From a checkpoint of a small mixture-of-experts model trained on Wikipedia.
Size: 13 layers, vocabulary 10838, 37.1M parameters.
Training: a variant of Muon for the experts, 667M tokens, 5085 steps.
Below are experts of layer 10 (counted from 0) of a mixture-of-experts language model. Rows are named router (the router's row for the expert), gate (a neuron's input weights, with its number), up (a neuron's input weights, with its number) and show model dimensions 0-191. Each number is 128 + 24 x the weight over its row's rms, rounded and kept within 0 to 255. Numbers have three digits each.
After each expert's rows: a language model's description of what the expert responds to. This comes from a sample of Wikipedia text that the model never trained on.

# expert 16
router:091126188107093155125149099125091087116145118111124090126139077122118136172132150096105116175166109122139153104130115071124160110126117128099104165152164113151121146161103129147091149098132147130139072151108117133121144111167117120147149078090115133131117137149116096179111109119105107125127116134177115101144147127138120114176090105104133163091137134136151132124114139130105174074147126165126095145144140105116134134110155104146133127094117142123162144082128092172112128146152141127151164141144160133161163098161137147152142145112118135161113105145166101101154134139142149119
gate1:130112087140127130166132129162119071100133100117134103162142120101118128135139149144114142144101106146128124091090118186105133107097112140157149174077133159120092148142102134123192129109166115107116152103110142115092126127141111105124108117096118093102099123136147101167122124171084137200213172129135113123121137139145138119086108109113173149140127109164123124103123187147135092124112111143135124144113113131122112092113145121156146191157128093146109132173138101137143103157104115119150141144144121141135131111118141156126125127111153128110154123148106142150111143111084137108
up1:119110144126120142152137101154109111115107116106131148119139114147076148144141166124118113135107109112169142112100128129155141100140159120103135142129144107108143116137142149157092150129137119187067084129120130132105144145120089151103110093103136184104110091164120138159140153121155166147127165135110134165135112128141080112140096120085113169138123136146130157140159156093069128161131150111106167129099136154094143115121079086156148132116125151114102116145136114103102127113122116119142136075159143128110121149139116123145131094164190186154150123095130118108136171176107088143
Place-name prefixes. Capitalized prefixes and the first parts of names, such as Inter, Trans, Sub, New, Euro, often after in or of in geographic text.

# expert 30
router:121101157155170122120123146120155109106111146140122152147111144144157121112167113116143147135170131109092114087145127099147132086152168145122145111110122100122109123160157091158110113070144103158110123145163157089098133162094109141127125141162094135116114111100116112093158146127133145123120125094117135131139128111118124140162098100152112166108127175156152156152097120162153140101150140102171130107138095155127101121110169122123146149115195104104149110131152142164133109133134089107116163115087117089085105124096159130165152133181102101128101161153101093161139150130088141133
gate0:149139109141164113139080119183102150123180143124112096152089136132103118093095148079157112088163110084107140142126075122106150093139133101114111132144120101132113101107093120142111132090150115125148147112139145087142160108120142163137121136119083170133142140152120117145110107148121124152130091090136167160115133111129136127126119148146093131139136097125097183132112121178103099099169138133118149092117121134133105141130145093127127103165126125108155081109094139178147108150111157099110118172139115111129111152119192134068154118092135123144131144134127133116172137125155151157
up0:120116101152146135113105113147167062153097133132188152154114137104141138187110144151153069135131143096106133118158141128124105142096122089136136147148144122148133133133147098092139117105105146108089122106117109112154185100148098117135136111125149123090152136086136117098125134098105158115147129130117128104164160093124103134105106077140195124154166125154117132101121107113149160119104119124115141153149094095096116146101123130152119129109079121133169119079085156123121176115132092142141139123144107142108115135148154123100118158157130126128176142176142180127142120145112154138
Capitalized word starts. Opening capital letters or clusters of words, especially after headings, quotes or hyphens, such as D-ivision, All-St-ars, B-ooks, St-r.

# expert 21
router:171132124135161137156130096115104189154079135125144099115133152140116114096124130118120136095119143112108146140148160158118154118103152131178130116135169146142117109138154107136157136127135116120127109110100127095122158117135145142120121114116151137135158136129093142143138132114115170127089163119165146134166110116098147149110122161113144158177122144094102134097137148085155116103157115118152183133112105125097113128138167157085165138157116125124092144197152135113150183099119126143135103143136148169109105109125113147179115134091140166066113160115104145130100130073117153080
gate0:128119128099089110174118151125155156125083131144190166140126150093171108121136110152153137133128133145136136143141108097121124088098100142157083101160147090109166128157138053154103079127147114104127138114146108167114141150112164153098117101139169105136160149131121132101117130112145144070135132180147134156105119157151123166111093136146133078118150168113091116110102123098151117097116130105083096155128142163126111159108125180130120115150115163158088115140139124123132124105164140146115099083114138146139141117113131147128136131106155096122149153157130115160110122126112154144
up0:115132112106143115091097077141133080168178138129110133138140115128132126125130101074112132121082121098113112162109110136100145129136123108133143144108136176128126141162153125096136157138135131123115141105106110129137156135058127158183115139140098120113152118143114105099111147138133123119097161162158105107089139157149138134155103144149082157122129130110138126112109128153123163160118117116137123137100147100172087092138131132100145126104120158090147141140164050105142089115143123109153114143128163081126131137136119132125161149146143100188135192154122127131105135168145187132
Consonant-heavy name syllables. Mid-name syllables with k, z and similar letters in foreign or personal names, such as W-ik-tor, T-ik-Tok, Kuomin-t-ang, plus names like Hans, Rick.

# expert 24
router:133124126139071112109139092079109144118067146176125142128116085120135131122147156183150137114140135125098099139112106163102140161148121121181159143137149099146130112088124080125109140147135120148158113119148117121114107160126098131100137122157106125160152106138120111101110139126096143166122148120117050131168100112106134136123168134147127154102160119090063135127155131120128088114099167099132139127116106127152117116165128142101149118180132102127072154129163133142120143133143154097099114146152150173139161129112103111110101122151095123114134160138144148159171127140086134148
gate0:112101166118098154107128147143132077139154102142124147123157181138152144168132144125105128101117061118153131120126175070109142139158160191148114126079120142107138139093135116122120139135101129093140117144127142188103140121123121136136128141130124146145094115117131118175106143157174102133162120129124110110147118096157110135106140112121145177146117149182126120150149082120109128124155142139134116079140086097111109100067136145121136146102135110129117116087137117105105120107095144141097101121107105145089124116169158107140098144119127125065091082146095109127142120127098123110
up0:126099100110134160127175130179142141137133123142126154128168138125118129175104140171154092124117113123173095137169105098126141117133122136134127135093145067088103115073164108133111113161117140128098141086159082168103116150099110123134127145112141082126116127067107122174157105107134074118139116136100120108136114111139142110108104120131088142142138116073090148132122100121090105134126101118150127127134123137135146123169160133156158133157156115122151091103148149107103130053112105145126111131166103107090154145154145123091079135103132125110115106128109103122129106125117142101
Western name fragments. Opening pieces of Western, especially Spanish, first names and surnames, such as Gonz, Vill, Marc, Jeff, Chris, Jenn.

# expert 14
router:151114182164136133110134104141133158143052096142132131139095163128101106141109105148093118115164109093110092140157118123138113101140110128147114171157099169121117137132163135113156147078131141103108142131135124143107109156132132114140136119116173129089108141122128131111167154138147078148160142109189133145150129101175084155175148090118117199141132120174139099161097101115096168115130132147146121133092090136145113120084127121120110137099158148108113109104126126154172109184139108108131151159143119130129138128118154095113105123167126142127093097150141133108125142128134110135
gate0:107147082128137108114092133142145088111100157153111144167130102127110093110144122088138137145089100097125159124139151134138115116131094141139118144145144156131117080116132100117128124141147113089141100163113124142134138144146123126129132126131129121137141131143143127081136106113101125154165112161113157107098141138189176106094128116118131082136130146100112117148157128134137121158086152158134079130046140132060187123110167092147147105161150172113138130109118110137115093148124113089146115175121106139143157144133139099178141155119131184154137087163142125111142143098105135144
up0:149072125089174150119138089163088167153152138120128157123134120129136118144111084133130141172121112139121116119155130151158131109121137109097133105152107130085163131104157122172145101145170130098145117126163155172119112184124130127126108123157166156148129134139106136163173150141142091135152110163111098152114132134194136181113132127118098117103109117125119128144129122140143129139125156108073126172139116129112202127132146133125139112118130160155097129135151107120165139135153118148138069182114147116134155138179130126108100074111142091102131119120124129142121150139172111118
Word-initial lowercase pieces. First lowercase fragment of a longer common word split into pieces, like re, con, dis, imp-osts, am-ounts, cal-ibration.

# expert 17
router:147179129137102135166083124155119129093162165150120115093131133155165086126106121127113089087132106121162130154118153151149131164126148110119111155150159100110114124121122134125111115130136160101133167148154111119156142124136117116136140084102109129092136081136156102139117139097157119074123093110120136150088103154144151127111121157153102106089134129139170086117111151159103141097115121106125128112107152097122146147157131134116119139154121101106173105116083097134095132133083132081134155117130104107123122171165141146172192059123149114165128103139105137136154143115122098091
gate0:159157130086131134146134143089078132084095133162089150125110146145104145134122126095113125118136132140146137159113096113128090104109092093153170146142112082122111150121111139116142139120167145162120096158138167141116120150087115097153138135136109134132125133135124139133128126152159118136163155123108117126120129119152139108120109130123097129119131111102047150102105126127112117117137184119129190141144140128135180147098108157086111112145119151107143102169129136105165109134123124136147118057141146081117159148155167084194121143085091122122131164137137095157101112127135129168
up0:132110114132154127141072113132126141139130135133100138129146167166091121133131115168084163126111156161092134100114141165143111111112134104142122134110122135119123134132131122119108093178131153112151136136125141119131148095118123126129157143181081148145126161133158055105164107142106114150093099157125116112077157123144076139103112184141143162101148116110092141131108135123122145166099093138127121127111089156126090092116101114132137121117110086129106124112122087125131108175148097079149183154163102130112101127096123132106108139122141138187096105147096152116121123148073116125
Place and time prepositions. Prepositions opening place or date phrases, mostly in, plus of, at, on, during, as in "released on June 22" and "foundered in the North Sea".

# expert 31
router:108153097120115117141136134140095138100118165091100097144146102127121126136128123097144097168131108119144129139123129114113098106089122124102107145136096153147122126133119170094114139097129125110113130113117102144134118092134104089154094136132106134162143119105137128125140119135140175129150129096145166146167107159168165132101129156156102168125075165118093117137105137148072121107099140118112122185100148091092126117150186105147097118132132135167130131182136111127094119137153104120174096138154155178174109156120100125097156161123119127108110096086162155099177144153120154154
gate0:118147151106109111171112119104158136136127117150165097128160125119128128109084123152095148152124156119111156101124165127079079096101158125164115114108123143113163159104155098121143103105122150118106097149143075121131148089122126080165112152138157127084156178086175151103100115128130134115106122108134153138105121138132115141105115134106141142164125106135134182112102089126139104162084175120133088098163124137142129129136176118121119143138110166144111104155145159101128129166112173116154113113112110103122105117103134167131159128147136106136117119134152139104130073169090160094
up0:118140126139101135161137088134115071097136146144154106173083087092157109142130146171120116140129113152108122118125144118159105099129092158066121113103121172132141140100106154178122161112174101165160118164146134150149156146109101084138128123093106145089060149136117126127154122116131133109130140132144100138111123142097092136140113148084185106119129154093141140132155109155094127092077158134163167123145151120106162098110115127103160155127122145128151129152131106166118131156115123128094113136157162110135121122157158129150109133129122144079096128109115149149131109141095139102
Taxonomy and chemistry pieces. Word pieces of Latin species names, chemical and biological terms, and "the" before species, e.g. -idae, ethyl, Genus, glut(aredoxin).

# expert 15
router:138145131139146091134148101081134064154104059175158137104115104102165126145140133127125121119168103151111138125118145162095148125113123159157184155144131133151134143124137119143153114150137110131158102126102139106164159126116148108144160093143127142134103127112122137104138156178071138112151124132120098085140119091129127119087139136134155174117108165138075102133124099126125149126117153141129133116112100153080163099130156121098144105153126153108139102141132178138107091117141129114065162160141145148090161113179145136123132139171106108093131140140174144116135153130108140138
gate0:107167093110149073070160122086113126133121122118140141103167124143137150132104121135120165117109168144140102139154092166117124113116144134133103116081088084102124151092157088113127181074163119086086102111116177111147125144120110117092152103146147122116146113135131129156095170153162132157133126096115113120140098128144174163145124117127144135137125089124095165137112114161167128125146145111100145107155085152093119132142154073102149150109127132135151137132117162118129133075093149116172132110163100120126118139144152129119134135140121166099148148109122109090141132153152141147
up0:155152096120119130161141129160139161118125131139135095171088166108167138131169131136142126140145142123128110156138153109098095129152149120128152130118128074134112128062102144119125132119131148170124165151126120146121102125160103150121145173163117175123139148114137120125157141118098167157069100128122150127074158101137129116146114106115153105135081177136088147139099138144098118161110209111106126108085129149162138140118137150120112164128146128084125136137127130173085156181144127099132113110122134129141128112115122175147111149108167109131111122177153115133110125146078122141
Proper-name initial pieces. Opening capitalized fragments of club, team and place names, mostly in football text, e.g. Acc(rington), St(oke), Sc(unthorpe), Ross.

# expert 12
router:192129124089144120088137153137109119155125134159139098139106118106108144094133127118148128099095151100120162128157131132125118099143116153176171088133135137165144079133088193171148102131113138168129151139111158127130119129102137115136138161157147125145158101180187085149154127141127132128147116160120127144091131108147127102149116143142101132128102101132165114177097137107159168140156119143105119090096121136159142130108151101124116105097126140094076150107110096128168106111151131109107153122170114136126145159119085126124093135145095131126129129123121118101187160136168115153
gate1:172145129124146119154096094180118129105121130132102151134128122126121091115109143146151130121079113128154123135129080176104131073139127130103127115111150119166139081172143152158085151121160084101125144159147088163154139073110130104133112134145144134143116117139117097122155157151135136147097106142124146107076134149073100139098138131127116111106171148103141145168135128113095136124111134099128131148153168141125149119116139118130119118149082081103095163127110144102141167124113162151118154138112121090087093149170151135184136126159124110149120149091105114116109107101105146176
up1:141147096101111160080113155119112121144126110164120122114106134127150113115132116097118135100145145142116134101085111089147113147137143142129113099118086133193151107159123123120130133117112147100094072157178132133156107112101134134141132117142133161146111155140163107080129098149122177109146149112154129073129135154128125113116147124146099132109160137117152111105131080099133136110116090156104152130138170184126135133131106160141127136071082135143061127162142137164131106158115128121103104119143128128182134123141113139123123165132153142127090120123150067163140112083097180131
Ordinals and determiners. Ordinals, numbers and determiners before a noun, such as first, second, a, every, and suffixes like th and rd in 89th minute.

# expert 39
router:114116122142124095110164118129137140104049154124098139152108115155110104160129126155115125113131115163089158130146089128136117154169105122119102132093173149130087090123173125108147117122116175123104119136162168112082097147100103100145150171126124148099120162123164102140141148152108146131090137084106113118166132106155100087146114166111094145136117150142157110143146112183131112127112150110127099148107103121178140114111137143144159088133108123120132148080139143139158142139130147104119148136156131142143099122139113128143083134127154159156154073155176088129122130095104149144
gate0:149137137173146122121133105118147140094124138101157137143168109114124168114121154142118086160110135160123175114113120149086150170115103165117185120161097122133118141150121142134128159132109129108125083133142166106145131110140108143179126175104136080162084119178096107171164108135130121141137143141092152099149138127117110125095136154152129151144121129134115163119099088117158145104100150086167136119104130129135121108092139105069123117153123099094159118147125151157164167107141168138124136142128129120157130117116169154141105152155108168147112131148100124097093106193136113137
up0:119117093101155105098113119117131091181103157145132137127131140129110098170162144086063134132148112134173136175093132157142106107154115085132140160204125110134128108155148118076113140107127145118134154122087115148149114153118133118143138108104088157078122145136112137192101125099135131164105098126144100099130113155132152152124090101098159096136095098127141138157110164148122163144120103122146124114116119116143114168139137142151162113128145168128108132140122106120100153164133110119110131141128131118173123073107115140082126177100145145151173137113133131149125113128088120123
Word-opening stems. First pieces of longer Latin-derived words after articles or determiners, e.g. det(ention), ent(husiasm), insp(ector), expl-, separ(ation).

# expert 27
router:173075136092112120128114149168138151136151146182131099135109141104155106135138131105102162071075122178144153127124165163136123136108133121113098131145163112091106074090171147072131086121138166085109147153145106142149109124103151090139102159097134129160149115123160139078125143144134115103127097112131109127108121149133152137123129149158120116114141109119125133080110129111106132142146123095131115106159174125140094134100111150126155149118108140167128099170124102150091103094102146128114120157093085132118164134106142172115123138078155122141151128138097114139145140157115116130
gate1:192149125127148120126146146121148107126101103122177092133120146137071125105155092187151135116093134149087131149133135136119121068172072127150166138111138111104108139112139166069113097109106147125118141144150107107109145088134112111142151131123119119151140137100139126152140107139088130151128127123149094109177145103154161153148161127157155152134150136118156132143158131106126113101126122092134106147146130135127151182102148146093144156112098121060138127139079134130119144122119151097123094170084117089098133094135109165131098146141127134136155164152156145120105113135112091146
up1:109136125157108162125128119155105157134139160118090141116157138136174136118149141110141134138132055174166133108106126115131107169117147119117128130131088118123128141146141135160131150169147135124124083124121116089150109204138188141163092129133162151104143136146123154135110111088181147132125123099125164155097082122158077140127160149130087131130126128106114108113088121129114130164127157135137169115130145129133117134111143130142107122141126086123130098155144126131157110094100146140143168077132171180125094114111129120132141087140123113121090147118089142134140124097160155059
Verbs and following prepositions. Verbs, verb endings and prepositions in narrative plot or career prose, e.g. took, tells, afford, calling, with, for.